Weights of a small mixture-of-experts language model, trained from scratch on English Wikipedia: vocabulary 16384.
Below are experts of layer 2 (counted from 0) of a mixture-of-experts language model. Rows are named router (the router's row for the expert) and show model dimensions 0-127. Each number is 50 + 12 x the weight over its row's rms, rounded and kept within 0 to 99.
After each expert's rows: a language model's description of what the expert responds to; "comes before" lists some tokens at least twice as common just after its tokens as in all text. This comes from a sample of Wikipedia text that the model never trained on. Tokens count by the router's weight.

# expert 26
router:53 70 67 60 18 53 52 49 59 49 59 49 45 59 41 60 37 41 38 41 48 62 44 77 70 51 32 48 50 21 55 50 55 68 58 58 73 40 38 38 46 43 52 62 51 38 41 55 48 32 53 67 52 26 65 45 45 62 50 48 50 37 38 55 54 40 53 49 42 50 39 28 48 60 29 69 49 63 46 32 60 40 36 67 55 50 29 44 52 55 50 53 69 43 39 53 50 66 54 45 47 38 53 57 50 57 31 71 67 57 45 65 48 55 60 39 54 41 62 78 58 50 32 56 63 35 46 51
What it handles: Clause connectors, heading marks. Connectives like or, that, who, whose, said, including, plus = heading signs, colons and semicolons in lists and tables.
comes before: " ", " \"", " he", " they", " it", " that"

# expert 1
router:26 45 42 45 64 61 56 64 75 52 37 50 62 35 39 48 50 50 35 73 57 39 51 38 49 47 49 45 50 57 63 61 52 52 38 53 58 44 70 63 55 58 33 63 52 63 43 45 66 59 46 53 43 46 57 40 41 39 55 45 53 73 81 52 48 73 29 54 52 61 56 47 60 49 62 51 62 33 36 56 39 49 26 43 53 34 68 31 43 43 38 48 26 32 46 60 31 52 57 44 49 41 39 67 34 59 34 71 59 45 52 15 40 30 59 60 59 32 56 46 52 44 52 43 39 47 57 61
What it handles: Nouns in section headings. Common nouns and noun suffixes ending a phrase, especially in == headings == like Classification, Collection, Academic career, History.
comes before: " of", "==", " ==", " and", ",", "."

# expert 46
router:51 64 51 40 24 38 17 59 81 55 64 58 39 46 45 53 35 35 44 37 39 59 57 55 42 49 51 48 52 43 48 66 56 58 24 33 55 43 61 41 46 35 41 58 39 45 29 41 56 27 38 71 52 39 41 57 50 56 33 57 59 41 49 29 54 41 28 33 59 44 45 64 72 43 61 56 47 45 52 58 31 31 48 66 47 37 50 54 36 41 49 44 62 43 71 59 53 47 43 26 51 35 88 48 44 42 34 46 34 41 39 60 72 51 46 31 50 70 67 59 52 69 55 86 44 61 34 64
What it handles: Table pipes, clause links. Pipes between table cells, especially election and sports results, plus such as, who after politician, and list commas.
comes before: " ", "\n", " as", "|", " American", " Chevrolet"

# expert 57
router:22 50 39 49 48 45 50 60 67 56 44 57 62 39 58 42 59 38 64 54 67 43 51 43 42 61 51 45 55 55 32 50 60 39 44 47 38 49 37 40 36 54 59 54 38 49 64 49 38 54 61 52 45 38 65 45 61 45 41 57 55 60 34 57 27 51 44 36 53 46 39 41 61 34 49 37 48 36 44 45 36 48 51 52 45 41 36 40 53 56 33 53 52 38 60 59 48 39 71 41 59 30 55 43 57 68 67 60 48 29 57 38 72 50 36 44 31 46 51 34 60 70 52 29 58 43 68 64
What it handles: Past participles and heads. Verb endings and participles after was or were, such as played, built, located, debuting, plus nouns ending a phrase like Ocean, terminus, game.
comes before: " in", " to", " by", ".", " on", " at"

# expert 45
router:43 30 42 61 62 49 47 60 45 58 45 72 48 57 55 46 56 64 54 34 39 53 64 67 48 66 72 48 58 58 53 29 48 70 49 56 64 46 38 57 66 56 43 68 42 54 47 57 55 48 19 35 53 61 48 55 45 41 34 35 51 42 66 44 51 55 39 28 39 48 46 50 43 42 45 43 46 47 59 49 41 59 54 41 43 26 46 49 36 36 32 48 46 23 54 59 50 39 39 52 69 40 53 63 71 73 45 49 68 62 53 53 50 53 48 45 70 59 63 49 49 52 57 43 44 49 74 45
What it handles: Surname endings. Final pieces of personal surnames and team names, such as -er, -son, -ski, Steelers, plus whole common surnames like Smith, Jones and Johnson.
comes before: ",", " |", " (", "'", " and", " –"

# expert 14
router:54 47 67 46 55 38 63 50 63 46 56 50 42 50 34 57 34 61 60 53 41 58 42 38 40 42 44 41 78 44 39 49 28 62 46 62 54 55 69 75 45 52 51 44 44 67 43 38 43 65 47 25 52 65 56 68 30 62 35 66 47 41 66 41 61 80 54 42 50 46 48 74 47 65 43 56 60 54 48 80 61 57 41 61 45 42 33 44 52 57 56 58 39 58 60 48 63 61 74 46 50 68 64 45 46 49 81 52 53 57 54 61 62 81 28 56 32 42 34 55 58 56 67 59 49 57 46 69
What it handles: Table and sports-stat tokens. Pipes, decimal points, digits and spaces inside sports and statistics tables, plus linking words like between, against, for, to.
comes before: " ", " |", "0", " the", "3", "5"

# expert 36
router:70 49 56 57 45 60 53 23 33 47 51 58 51 51 69 75 45 47 56 56 39 61 35 65 44 75 40 29 53 43 44 54 89 41 49 64 47 54 51 50 53 50 60 50 48 67 65 54 64 28 63 60 52 64 68 62 50 41 39 42 55 52 62 64 47 53 57 56 30 72 57 57 53 31 55 44 55 41 56 61 48 46 32 40 35 44 54 49 54 58 55 35 52 55 34 46 51 79 53 45 43 62 40 51 42 31 48 49 56 39 52 61 56 38 59 39 43 52 45 55 58 46 44 53 53 77 52 47
What it handles: Country and nationality names. Country names and national adjectives, often after "United" or in lists: States, France, Korea, Canadian, Chinese, Arab.
comes before: " |", ",", ".", ")", "'", "ian"

# expert 35
router:58 66 27 47 58 79 27 43 67 44 50 47 27 28 52 39 54 69 43 56 46 58 53 50 58 69 57 63 52 44 54 44 51 52 52 49 63 52 28 49 52 44 50 69 53 30 51 56 37 67 32 59 43 57 54 50 47 79 72 26 43 51 52 61 23 54 52 43 55 54 32 41 42 53 43 78 26 58 40 67 62 40 49 57 46 27 60 55 45 51 46 30 39 46 60 52 38 46 35 49 50 51 41 66 53 49 61 43 57 48 55 58 76 44 50 59 47 49 40 31 30 42 49 47 42 55 30 73
What it handles: Copulas and year digits. The verbs was, is, were, are after a subject, However, example in For example, and middle digits of years, e.g. 2009.
comes before: "1", "2", "0", "4", "5", "3"

# expert 53
router:57 32 39 53 55 56 41 65 37 43 44 70 19 48 73 36 37 50 73 59 57 47 47 57 47 51 38 50 33 54 42 41 50 47 61 49 58 54 45 35 47 51 60 39 38 44 61 75 58 53 33 76 38 45 64 27 37 56 66 54 33 53 48 34 50 44 44 38 58 59 28 52 55 68 62 35 49 38 43 68 54 79 55 83 51 27 56 60 61 37 23 40 43 45 69 45 59 51 52 47 36 51 37 63 65 59 46 37 62 59 25 39 39 39 53 38 32 65 47 39 50 50 37 65 46 42 50 40
What it handles: Place names. Place and nationality names and their word-final pieces, e.g. York after New, London, British, Hereford, Heidelberg, Lillehammer.
comes before: ",", " (", " City", " and", " County", "'"

# expert 30
router:54 47 52 50 56 41 48 45 59 49 54 48 33 61 43 35 40 35 58 63 54 75 51 34 56 56 60 41 62 57 34 51 47 53 46 65 48 53 39 49 28 48 52 63 64 55 48 40 67 50 61 51 60 53 44 17 50 39 65 51 47 50 37 58 65 48 60 24 44 55 59 48 39 59 65 50 31 44 35 46 40 57 58 36 56 65 47 46 36 48 54 65 56 34 53 54 40 31 70 55 58 56 66 48 62 54 70 37 53 50 47 57 57 47 47 51 45 47 49 50 53 58 46 55 75 71 35 42
What it handles: Table records and units. Spaces, brackets and digits in sports records and coordinates like 21–5 (10–2), plus measurement units ft, lb, mm, kg.
comes before: "1", "2", "3", "4", "5", "6"

# expert 49
router:59 49 34 58 41 61 58 54 41 48 38 40 68 63 52 25 42 36 58 60 62 51 63 63 42 56 55 39 73 48 49 30 52 52 30 39 52 62 30 56 63 70 46 46 50 37 58 38 58 71 45 26 42 47 44 62 59 50 29 61 38 56 58 58 47 57 46 57 34 46 51 56 45 59 53 59 71 34 59 58 61 55 44 43 69 67 40 58 59 31 50 28 42 39 54 44 50 24 51 28 52 42 41 60 42 75 60 34 48 53 38 47 76 36 37 64 44 49 54 63 45 39 55 41 43 76 45 59
What it handles: Table row pipes. Pipe characters opening table rows and total lines, slashes, and words such as some, Part, Born, Died in lists.
comes before: " ", " of", " Total", "\"", " Turnout", " place"

# expert 32
router:35 43 24 51 58 71 44 82 46 47 36 47 56 50 47 54 50 46 32 60 64 61 72 39 55 45 48 64 51 57 74 65 49 60 35 57 62 28 52 54 45 42 34 65 48 65 28 17 57 58 61 47 75 64 63 36 49 47 75 52 72 64 57 47 34 49 47 50 65 47 47 61 58 47 71 33 61 41 45 40 49 34 30 52 58 71 53 44 39 40 27 39 44 64 46 42 58 44 61 47 36 29 55 57 33 61 55 63 45 35 37 41 30 36 61 64 30 60 38 27 43 69 75 28 30 53 42 32
What it handles: Common noun endings. Final pieces of everyday and technical nouns, such as effluents, toxins, embezzlement, and whole nouns like water, power, fire, engine.
comes before: ",", ".", " and", " of", " in", " to"

# expert 47
router:55 51 31 46 67 81 50 62 41 47 41 42 41 55 53 35 33 47 58 52 28 50 53 60 60 35 38 57 37 40 69 50 50 49 46 55 55 54 41 48 49 47 52 47 45 52 47 48 39 41 66 32 41 27 69 44 54 52 67 46 55 69 45 31 39 50 61 51 72 67 49 56 52 57 45 35 58 53 38 42 59 41 54 53 40 45 32 67 47 73 34 34 58 34 30 74 46 53 67 59 42 35 48 79 48 48 34 37 51 62 48 43 37 45 43 75 55 50 46 47 47 60 47 33 41 75 53 35
What it handles: Final year digits. Last digit of four-digit years or numbers before commas, dashes or pipes, e.g. 1995, 1940s, 2014; also some word endings.
comes before: ",", "–", ")", " |", ".", "),"

# expert 15
router:54 61 52 26 36 35 56 40 56 46 54 43 44 66 62 47 39 35 55 33 46 45 49 26 38 69 50 47 76 46 52 74 44 64 55 52 61 29 53 39 51 56 55 72 47 55 38 48 34 60 66 39 33 54 56 54 54 63 39 50 66 41 68 70 47 56 30 36 53 56 62 50 54 55 49 50 30 46 77 55 47 64 20 31 43 51 20 73 66 48 53 45 57 58 34 66 66 55 48 27 76 41 59 46 63 34 57 43 66 40 52 52 40 63 62 47 51 73 47 49 36 49 30 64 39 47 38 54
What it handles: Auxiliaries and articles. Words right after a subject or preposition, such as a, had, has, used, due, from, plus blank spaces and colons opening lines in match reports and infoboxes.
comes before: " ", " been", " to", " -", " a", " as"

# expert 59
router:57 59 32 76 45 53 57 32 42 46 54 39 48 61 58 49 60 52 42 36 43 60 29 55 60 54 51 44 51 53 47 33 46 44 47 40 51 48 63 61 63 55 66 69 55 52 29 52 37 64 56 42 55 39 56 59 41 60 47 56 34 52 35 27 30 59 46 28 61 50 65 49 33 45 68 30 49 49 67 40 59 63 54 54 54 45 44 50 45 43 30 41 40 42 43 51 32 58 34 48 67 52 46 50 66 58 63 31 27 64 53 69 34 34 48 47 61 51 55 49 30 56 44 28 28 61 54 55
What it handles: List and table line starts. Dash or pipe tokens opening a new line in bulleted lists and table rows, plus See, = and ' markers.
comes before: " ", " \"", " The", " List", " S", " St"

# expert 12
router:63 42 67 57 54 35 56 39 39 49 48 41 50 40 54 61 69 46 57 58 51 43 49 37 54 61 71 58 36 50 58 68 48 48 48 58 48 35 39 56 68 31 51 54 38 42 36 41 69 46 58 28 52 64 51 46 65 61 51 36 54 36 55 42 55 50 60 47 44 32 58 57 81 25 45 37 45 62 48 45 30 51 58 35 59 57 49 50 44 51 62 60 54 74 52 57 47 50 47 63 42 56 60 46 38 54 37 66 46 30 59 57 52 61 54 43 44 53 49 57 39 50 72 57 49 49 39 40
What it handles: Prepositions in, on. Prepositions in, on, at, during, often sentence-initial "In" before dates or "the", plus word-starting fragments like re, al, von.
comes before: " the", " ", " a", " March", " April", " December"

# expert 13
router:38 44 61 60 63 52 51 38 41 54 51 59 64 45 48 40 62 54 82 27 55 48 47 42 52 54 42 55 62 46 62 46 60 52 46 43 42 46 48 41 40 76 41 68 50 52 79 28 52 28 70 55 22 37 40 49 51 30 54 45 45 81 49 56 53 55 54 62 63 50 53 36 32 44 51 43 50 43 45 32 60 43 36 33 65 46 56 51 70 57 49 76 65 62 50 56 48 65 53 33 32 49 37 66 43 54 31 46 54 40 58 41 33 47 32 55 66 34 60 49 64 50 31 61 60 55 65 56
What it handles: Numbers and quantifiers. The space before a number after verbs like played or scored, and in table cells, plus quantity words like two, several, many, major.
comes before: "1", "2", "3", "4", "5", " years"

# expert 62
router:52 30 37 26 67 57 56 76 38 46 45 55 75 35 69 50 66 31 36 34 62 52 43 44 61 52 30 71 41 44 38 28 51 41 50 61 41 57 73 33 59 51 64 68 34 68 39 51 42 63 65 54 42 51 35 58 42 72 31 51 55 33 53 52 48 37 57 51 60 61 52 52 66 66 58 65 77 58 46 51 45 52 39 44 52 55 44 61 41 43 48 42 49 59 54 26 62 50 39 24 33 57 37 41 20 49 60 62 51 71 69 61 30 39 55 78 52 66 28 49 55 57 25 64 49 38 55 55
What it handles: Digits inside numbers. Non-initial digits within numbers, codes, coordinates and table figures, like 7-1-5, F-8-6, 500, plus short prefixes co, anti, all.
comes before: " |", ".", "0", "–", "°", ";"

# expert 10
router:60 34 57 51 62 48 58 51 40 39 50 47 72 38 56 62 75 43 43 62 77 30 39 31 61 48 54 64 65 52 41 58 57 63 49 66 38 46 52 36 58 47 49 59 50 53 43 51 56 56 44 48 52 31 37 38 41 71 60 49 45 48 49 60 58 32 67 59 45 45 39 32 32 38 69 49 39 41 34 43 32 31 57 33 56 54 68 65 68 60 49 44 44 57 44 40 42 37 50 50 31 60 39 26 52 58 42 65 42 33 57 43 40 50 65 66 66 31 35 41 67 29 38 64 67 61 44 72
What it handles: Codes and abbreviations. Digits and capital letters inside alphanumeric codes and acronyms, such as P.R.K.1, Thor-LV2D, SP–1, PMA, NGR.
comes before: "0", "9", "8", "4", "7", "5"

# expert 58
router:38 62 24 54 59 65 38 55 45 54 44 48 57 34 61 24 70 56 56 49 28 41 57 43 66 63 63 42 45 47 25 41 34 39 46 36 45 51 44 42 33 56 62 54 60 48 40 36 49 71 58 57 50 64 47 50 64 50 74 48 63 57 31 34 41 49 47 44 62 44 49 42 45 56 44 51 46 37 52 59 38 72 47 62 64 51 42 62 57 59 26 53 38 47 65 36 53 50 40 56 62 55 28 52 40 50 49 53 40 46 47 64 40 20 54 55 40 53 36 66 55 42 40 35 38 37 47 31
What it handles: Inner and final digits. Later digits within measurements, populations and years, e.g. 515 ft, 93,917, plus million, months, time, minutes.
comes before: " |", ".", ",", "0", ")", "–"

# expert 27
router:49 41 28 47 51 46 49 30 49 48 43 63 34 57 46 56 43 44 40 36 60 41 62 48 36 46 65 30 49 51 29 60 44 43 39 68 56 57 47 54 46 59 45 66 46 41 59 44 50 56 55 57 45 53 49 37 58 39 48 65 48 36 47 59 33 63 54 48 56 55 50 67 39 67 61 74 32 59 30 56 64 60 54 44 78 50 52 56 60 46 50 66 46 54 48 52 63 40 47 63 61 46 38 63 48 60 31 35 43 69 44 44 46 69 51 40 42 50 54 34 61 55 40 52 52 60 78 60
What it handles: Demonstratives and head nouns. The words this, these, there, out and off, and nouns following the or a, such as team, club, school, border, Street.
comes before: " of", " was", ".", ",", " the", " in"

# expert 60
router:48 48 62 43 43 44 45 65 59 49 54 47 35 44 42 73 36 51 35 76 43 33 31 53 62 34 49 48 40 49 36 41 77 47 55 62 55 46 58 28 60 76 41 53 65 47 32 39 38 67 48 63 45 31 49 64 60 33 37 31 39 49 81 73 72 44 50 62 40 51 74 26 37 57 65 45 41 75 39 40 64 61 56 58 31 50 58 66 34 42 52 45 47 62 77 55 43 65 80 60 65 50 57 71 37 63 19 59 70 57 40 20 53 37 64 43 67 45 60 68 51 40 44 39 56 57 50 63
What it handles: Wiki markup and structure. Section heading markers ==, ===, table pipes, line breaks and list dashes at the start or end of headings and table rows.
comes before: "\n", "See", "History", " Year", " Date", " Team"

# expert 4
router:60 49 47 42 57 39 61 48 59 47 64 62 72 38 46 62 59 46 65 49 61 37 40 66 51 63 32 59 39 64 43 41 60 53 73 48 41 64 48 64 37 68 46 46 67 49 27 47 49 36 50 45 70 43 36 39 39 53 62 65 59 33 48 73 64 31 54 39 55 34 41 45 74 30 60 65 42 50 75 42 53 37 65 59 59 75 65 47 53 70 42 76 26 40 75 60 44 52 71 55 39 56 60 68 52 46 60 59 36 32 42 53 37 61 27 39 68 52 47 35 36 59 57 41 43 25 53 45
What it handles: Leading date digits. First digits of numbers, mostly days and years right after a month name, plus time adverbs like later, early, eventually.
comes before: "0", "9", ",", "2", "5", "6"

# expert 16
router:49 49 65 53 67 36 55 41 42 48 44 38 53 32 59 39 42 72 64 72 59 54 45 48 59 47 45 60 37 58 29 69 38 50 52 55 44 66 39 46 46 45 46 33 66 36 25 68 69 43 60 57 42 45 44 67 47 55 59 42 61 30 48 28 28 37 65 47 47 54 79 66 32 19 52 52 47 42 48 58 67 39 64 46 53 61 60 47 60 33 74 62 37 46 32 50 60 25 39 53 48 53 43 56 46 50 52 48 64 52 41 49 65 70 36 64 44 39 55 35 56 40 69 73 67 43 48 56
What it handles: Apostrophes and separators. Apostrophes in possessives like Women's, hyphens in ISBNs, table pipes, commas, and United before States or Kingdom.
comes before: "s", " ", " States", "t", " Kingdom", "year"

# expert 17
router:54 55 52 33 54 34 63 46 50 55 47 43 60 51 59 56 58 43 48 55 39 40 28 47 51 76 65 42 65 50 33 51 65 43 38 56 46 47 61 28 69 43 57 48 34 53 55 56 59 63 26 64 42 63 41 44 49 45 33 39 47 39 66 49 38 54 54 57 69 58 57 57 58 63 56 63 41 49 40 47 61 40 51 51 67 64 57 51 46 46 49 26 59 44 54 56 36 44 38 76 62 54 45 56 76 73 71 38 36 56 60 37 60 32 48 49 58 33 50 62 46 50 34 45 27 49 58 67
What it handles: Table separator rows. Markdown table divider rows like |---|---|---| under header rows, blank table cells, and infobox field words such as Best, Synonyms, Apps.
comes before: " |", ":", "2", "1", "}", " •"

# expert 21
router:44 68 63 65 36 73 13 61 62 55 60 50 33 39 56 43 67 49 42 43 44 43 32 43 36 68 48 45 66 48 49 67 55 47 59 39 55 48 36 63 26 74 57 55 52 67 48 24 66 55 61 36 55 39 53 52 61 26 37 43 46 68 49 63 31 51 55 45 26 57 43 34 18 42 52 37 53 44 53 40 51 83 80 44 40 37 33 52 47 42 35 69 40 66 43 39 34 34 37 62 68 45 43 64 43 36 33 61 46 67 48 60 37 64 24 49 44 57 38 74 40 42 51 56 38 47 52 66
What it handles: Sentence-ending punctuation. Periods, closing quote-periods and commas ending a clause, plus conjunctions like but and while and kinship nouns like son, brother, daughter.
comes before: "\n", " The", " He", " In", " It", " She"

# expert 48
router:45 61 54 50 27 43 36 43 42 49 69 42 57 37 27 35 74 39 45 38 54 46 22 61 44 34 38 54 42 40 40 52 53 42 40 39 27 40 26 48 50 42 68 62 39 48 39 49 47 39 57 32 64 49 46 35 64 43 50 51 43 45 75 51 34 61 52 67 44 47 45 41 41 32 46 37 51 33 69 40 39 81 60 66 33 50 23 54 47 58 39 38 71 63 52 41 38 41 61 43 74 39 81 65 43 34 17 70 54 51 39 37 52 41 57 54 42 56 57 53 59 63 62 34 57 49 34 59
What it handles: Commas and clause conjunctions. Commas and conjunctions joining clauses or list items: and, but, which, while, often linking two predicates (attended X and played).
comes before: " and", " the", " which", " but", " a", " he"

# expert 33
router:61 59 52 47 49 28 50 59 48 44 59 46 35 70 30 50 51 33 56 55 28 76 45 66 41 38 45 55 35 62 41 35 48 22 50 43 48 62 59 42 32 57 28 53 57 47 26 58 33 50 59 48 54 44 57 58 57 47 44 57 53 63 37 51 53 30 32 34 33 51 38 52 55 56 55 66 48 61 63 27 44 67 70 63 48 36 66 65 45 47 52 66 40 51 62 60 50 28 35 35 34 40 36 51 44 42 70 46 35 41 34 53 50 54 68 38 57 44 73 45 66 58 53 61 50 39 63 34
What it handles: Table digits and as. Digits, pipes and line breaks inside sports and election tables, plus the words as, under, anti, and newlines after section headings.
comes before: "–", " |", "0", ".", "5", "The"

# expert 23
router:37 44 61 52 30 53 57 56 69 49 41 57 47 36 60 46 45 33 45 27 39 43 56 36 41 60 46 54 39 56 50 76 53 71 36 40 57 65 66 26 51 35 45 44 42 47 52 70 58 38 55 41 43 52 45 57 58 65 58 43 43 59 26 29 49 68 25 51 68 62 41 69 48 47 44 47 44 47 59 41 47 38 38 48 55 33 55 52 45 36 64 49 52 30 61 51 35 68 37 34 49 31 40 42 59 46 42 44 41 42 56 46 57 44 54 46 61 57 53 50 65 68 57 38 49 52 48 36
What it handles: Naming and becoming verbs. Words after known, was or is that name or transform, e.g. as in known as, called, became, named, built.
comes before: " a", " the", " by", " in", ":", " to"

# expert 43
router:62 35 55 46 56 55 54 67 52 37 51 49 47 25 44 57 43 45 57 50 45 64 28 23 44 66 31 44 71 43 69 45 41 76 28 50 67 55 63 63 72 46 51 53 59 62 69 40 43 65 57 68 88 54 31 70 36 73 49 44 58 50 40 63 70 51 43 68 44 69 46 42 62 49 67 47 37 47 53 64 54 48 35 39 61 66 66 33 60 48 68 21 66 42 42 48 32 51 52 52 19 58 73 30 44 62 39 36 62 65 34 39 62 35 38 59 41 78 33 59 38 64 55 36 48 56 38 65
What it handles: Year digits. Digits of years after 19 or 18, as in 1905, 1927, 1674, plus ordinal endings th and nd and month names.
comes before: "9", "0", "8", "2", "7", "1"

# expert 52
router:19 72 57 51 71 64 64 35 66 41 63 43 56 22 68 38 46 73 48 60 43 48 69 43 27 28 61 44 44 48 55 71 52 61 53 57 38 52 70 65 37 48 42 55 62 64 69 33 37 58 54 51 81 51 40 46 52 58 61 44 56 50 62 46 65 48 48 68 64 63 49 53 53 52 36 45 44 42 50 41 46 51 65 67 34 35 58 50 52 57 50 59 62 57 56 58 67 64 45 55 42 62 38 39 61 47 47 24 65 71 51 61 66 67 32 51 62 65 57 47 44 51 57 54 53 44 49 50
What it handles: Prepositions after verbs. Prepositions following verbs in narrative prose, such as barred from, reconnects with, returned to, bid for, and paragraph line breaks.
comes before: " the", " a", " his", "==", "The", "==="

# expert 50
router:50 39 70 53 44 65 59 36 53 41 47 40 29 49 62 63 34 41 51 48 40 56 45 40 42 63 64 59 61 56 49 63 45 58 49 54 35 61 54 27 52 55 69 41 33 48 59 60 61 72 40 53 63 55 42 57 60 55 41 51 42 62 43 34 68 47 46 37 55 45 39 75 46 59 59 59 73 70 53 43 41 49 49 37 33 44 45 47 55 59 46 66 74 62 57 48 54 65 48 43 43 53 46 48 53 64 33 52 39 31 63 59 59 65 72 42 63 14 68 59 51 39 28 48 46 29 54 47
What it handles: Punctuation after years, table cells. Sentence-final periods right after years or names, and spaces or pipes before numbers in table cells, as in 1917., | 2002.
comes before: "1", "2", "3", "4", "5", "6"

# expert 61
router:53 42 47 45 46 39 57 30 57 47 39 57 50 22 53 47 51 50 49 44 45 50 49 55 34 63 46 31 54 42 67 37 64 35 58 65 61 43 69 55 45 55 49 36 46 49 52 68 35 73 42 49 55 32 72 46 44 41 41 44 68 55 45 46 65 65 56 61 39 36 42 66 48 51 40 56 47 48 34 60 61 57 26 79 44 62 53 61 65 68 52 64 42 30 32 52 64 39 60 58 44 71 47 42 56 64 60 47 29 64 59 52 45 49 57 46 44 44 64 51 69 46 46 18 61 32 25 46
What it handles: Infobox field labels. Infobox and heading labels such as Born, Location, Website, Label, Turnout, See also, plus opening quotation marks.
comes before: ":", " also", "ic", " in", " by", " on"

# expert 37
router:59 65 40 61 66 64 46 48 28 39 40 39 61 59 32 31 66 56 42 67 63 45 63 37 34 37 61 41 54 49 58 45 36 21 76 60 50 47 55 54 51 59 52 49 38 32 62 34 35 51 43 41 55 68 60 43 45 52 59 35 34 35 41 10 27 62 51 32 70 35 53 71 63 64 30 41 41 32 60 70 60 34 73 45 39 56 52 57 53 37 54 42 72 48 34 46 39 53 20 49 49 64 45 35 50 34 66 33 50 57 45 58 54 40 56 59 60 61 45 41 44 51 69 57 19 43 55 55
What it handles: Line breaks, coordinate digits. Mostly line breaks, plus digits deep inside decimal coordinates, and prefixes such as un, anti, In.
comes before: "|", "==", "\n", "=", "The", "==="

# expert 44
router:34 44 54 47 32 50 43 62 58 54 45 43 53 64 76 57 53 40 18 59 47 51 38 38 63 45 54 49 45 46 68 44 51 40 62 56 63 59 46 41 50 39 37 39 59 42 63 68 64 33 47 69 51 36 56 37 32 49 40 39 67 40 48 36 39 79 42 44 50 78 49 52 63 50 64 62 64 38 44 47 34 62 45 62 59 34 63 25 40 47 33 38 45 44 32 40 47 62 32 41 50 46 46 37 63 46 24 47 69 59 42 68 38 40 62 56 63 46 62 46 46 34 61 62 42 59 50 48
What it handles: Work and institution nouns. Head nouns naming works, institutions and wars, such as film, album, song, University, World War, UTC.
comes before: ",", " of", " and", ".", " in", " ("

# expert 63
router:58 37 50 48 32 52 43 52 63 40 36 52 51 51 37 74 36 61 40 55 60 64 53 86 42 50 59 54 38 53 57 32 29 59 49 70 34 51 49 37 73 59 68 14 68 31 36 57 55 30 62 61 36 51 35 51 31 51 64 48 29 67 37 21 58 36 53 52 50 44 45 42 48 34 49 37 53 61 62 38 39 54 58 22 64 58 46 36 59 76 78 53 50 45 35 63 55 58 48 71 46 49 43 58 41 50 38 55 66 38 56 28 48 27 53 36 76 64 57 67 44 36 52 62 57 49 47 52
What it handles: Brackets and hyphens. Opening parentheses before born or glosses, hyphens and en dashes joining names or year ranges, and symbols like =, [, and \.
comes before: "1", "2", "born", "s", "S", "L"

# expert 41
router:45 46 40 68 55 52 67 58 45 45 64 43 38 52 56 52 31 52 50 52 41 36 44 51 56 33 39 40 39 35 57 64 35 72 37 58 45 64 53 69 55 50 56 68 64 57 45 44 57 41 61 59 51 53 35 67 39 75 71 48 45 40 44 45 68 49 28 64 58 45 56 50 44 58 37 38 52 60 65 44 54 46 68 56 80 57 50 52 62 67 37 72 55 54 46 62 66 45 71 58 56 53 53 51 42 41 59 53 57 38 60 56 40 61 52 40 70 71 71 36 40 34 43 41 57 47 57 53
What it handles: Of and year starts. The preposition of after nouns, the first digit of years after dates or from, and clause openers After, During, When.
comes before: " the", "9", "0", "1", "2", "8"

# expert 24
router:47 53 64 25 44 41 48 49 48 45 36 38 52 56 58 37 41 42 37 53 41 68 57 30 25 48 58 60 38 37 68 53 49 44 47 54 48 57 62 67 33 43 65 25 47 34 60 58 36 43 43 36 23 59 69 43 60 32 50 47 41 61 54 45 65 60 58 65 41 32 54 65 47 60 43 62 37 67 38 28 49 55 54 49 64 55 38 61 71 43 62 64 39 46 36 51 44 31 49 68 68 62 35 36 68 37 63 51 53 45 62 50 47 35 53 52 39 41 57 53 42 48 55 35 51 65 48 60
What it handles: Article "a" and table decimals. Indefinite article a/an after "as" or "is" (as a child, as a result), "there", and decimal points in bracketed table values.
comes before: " ", "3", "4", "6", "5", "7"

# expert 55
router:59 55 70 48 49 51 34 54 52 41 51 62 41 69 53 41 44 25 50 41 49 55 73 52 49 54 59 78 67 38 79 59 69 56 38 42 39 45 38 54 42 26 59 71 60 28 38 58 50 56 36 70 69 38 39 48 43 62 63 46 50 25 46 49 45 24 41 42 46 23 49 53 49 61 40 44 55 48 61 37 57 23 63 39 48 62 39 53 42 36 51 54 67 42 48 46 48 48 68 49 58 60 91 30 39 65 70 60 55 45 62 20 38 41 37 34 41 48 38 70 54 66 40 54 26 47 44 39
What it handles: List item line breaks. Line breaks ending list items or infobox entries after names, places and dates, plus pipes and semicolons separating entries.
comes before: "-", "\n", "|", "  ", "   ", " Died"

# expert 40
router:49 30 57 44 62 34 50 48 44 43 44 77 42 76 49 43 74 51 52 52 36 50 37 54 40 55 60 42 61 35 56 16 47 60 49 46 47 63 44 64 74 47 60 29 47 67 38 66 39 48 48 69 59 56 50 64 44 56 47 65 56 43 28 60 46 44 57 47 48 61 60 53 71 34 67 28 49 47 37 49 69 54 55 10 47 26 49 48 59 60 63 34 49 57 37 39 48 48 60 65 47 71 61 41 50 65 51 68 46 66 65 58 57 71 35 56 47 64 36 59 64 44 82 50 34 39 39 41
What it handles: Closing parentheses. Closing brackets and quotes ending parenthetical notes in lists and tables, e.g. (age 57), (loan), translated names.
comes before: " |", "\n", " (", " =", " is", " –"

# expert 28
router:41 47 51 38 57 30 56 48 57 54 53 38 52 43 40 49 59 54 66 59 63 53 62 57 50 48 63 62 35 50 50 31 48 24 49 28 63 48 42 44 27 56 53 21 60 24 58 52 51 46 26 36 60 55 49 61 55 28 48 60 78 59 63 52 50 38 50 44 36 65 54 39 53 56 26 42 47 56 35 65 63 55 64 45 56 53 56 33 52 27 63 63 56 46 66 64 53 51 41 51 59 64 56 40 44 61 42 57 59 57 57 52 54 53 29 46 47 32 28 33 57 63 53 52 47 56 29 52
What it handles: Table cells, name fragments. Pipes, spaces and line breaks inside sports statistics tables, plus middle pieces of foreign surnames and words like Mont-emb-eault.
comes before: " ", "|", " —", "r", "o", "i"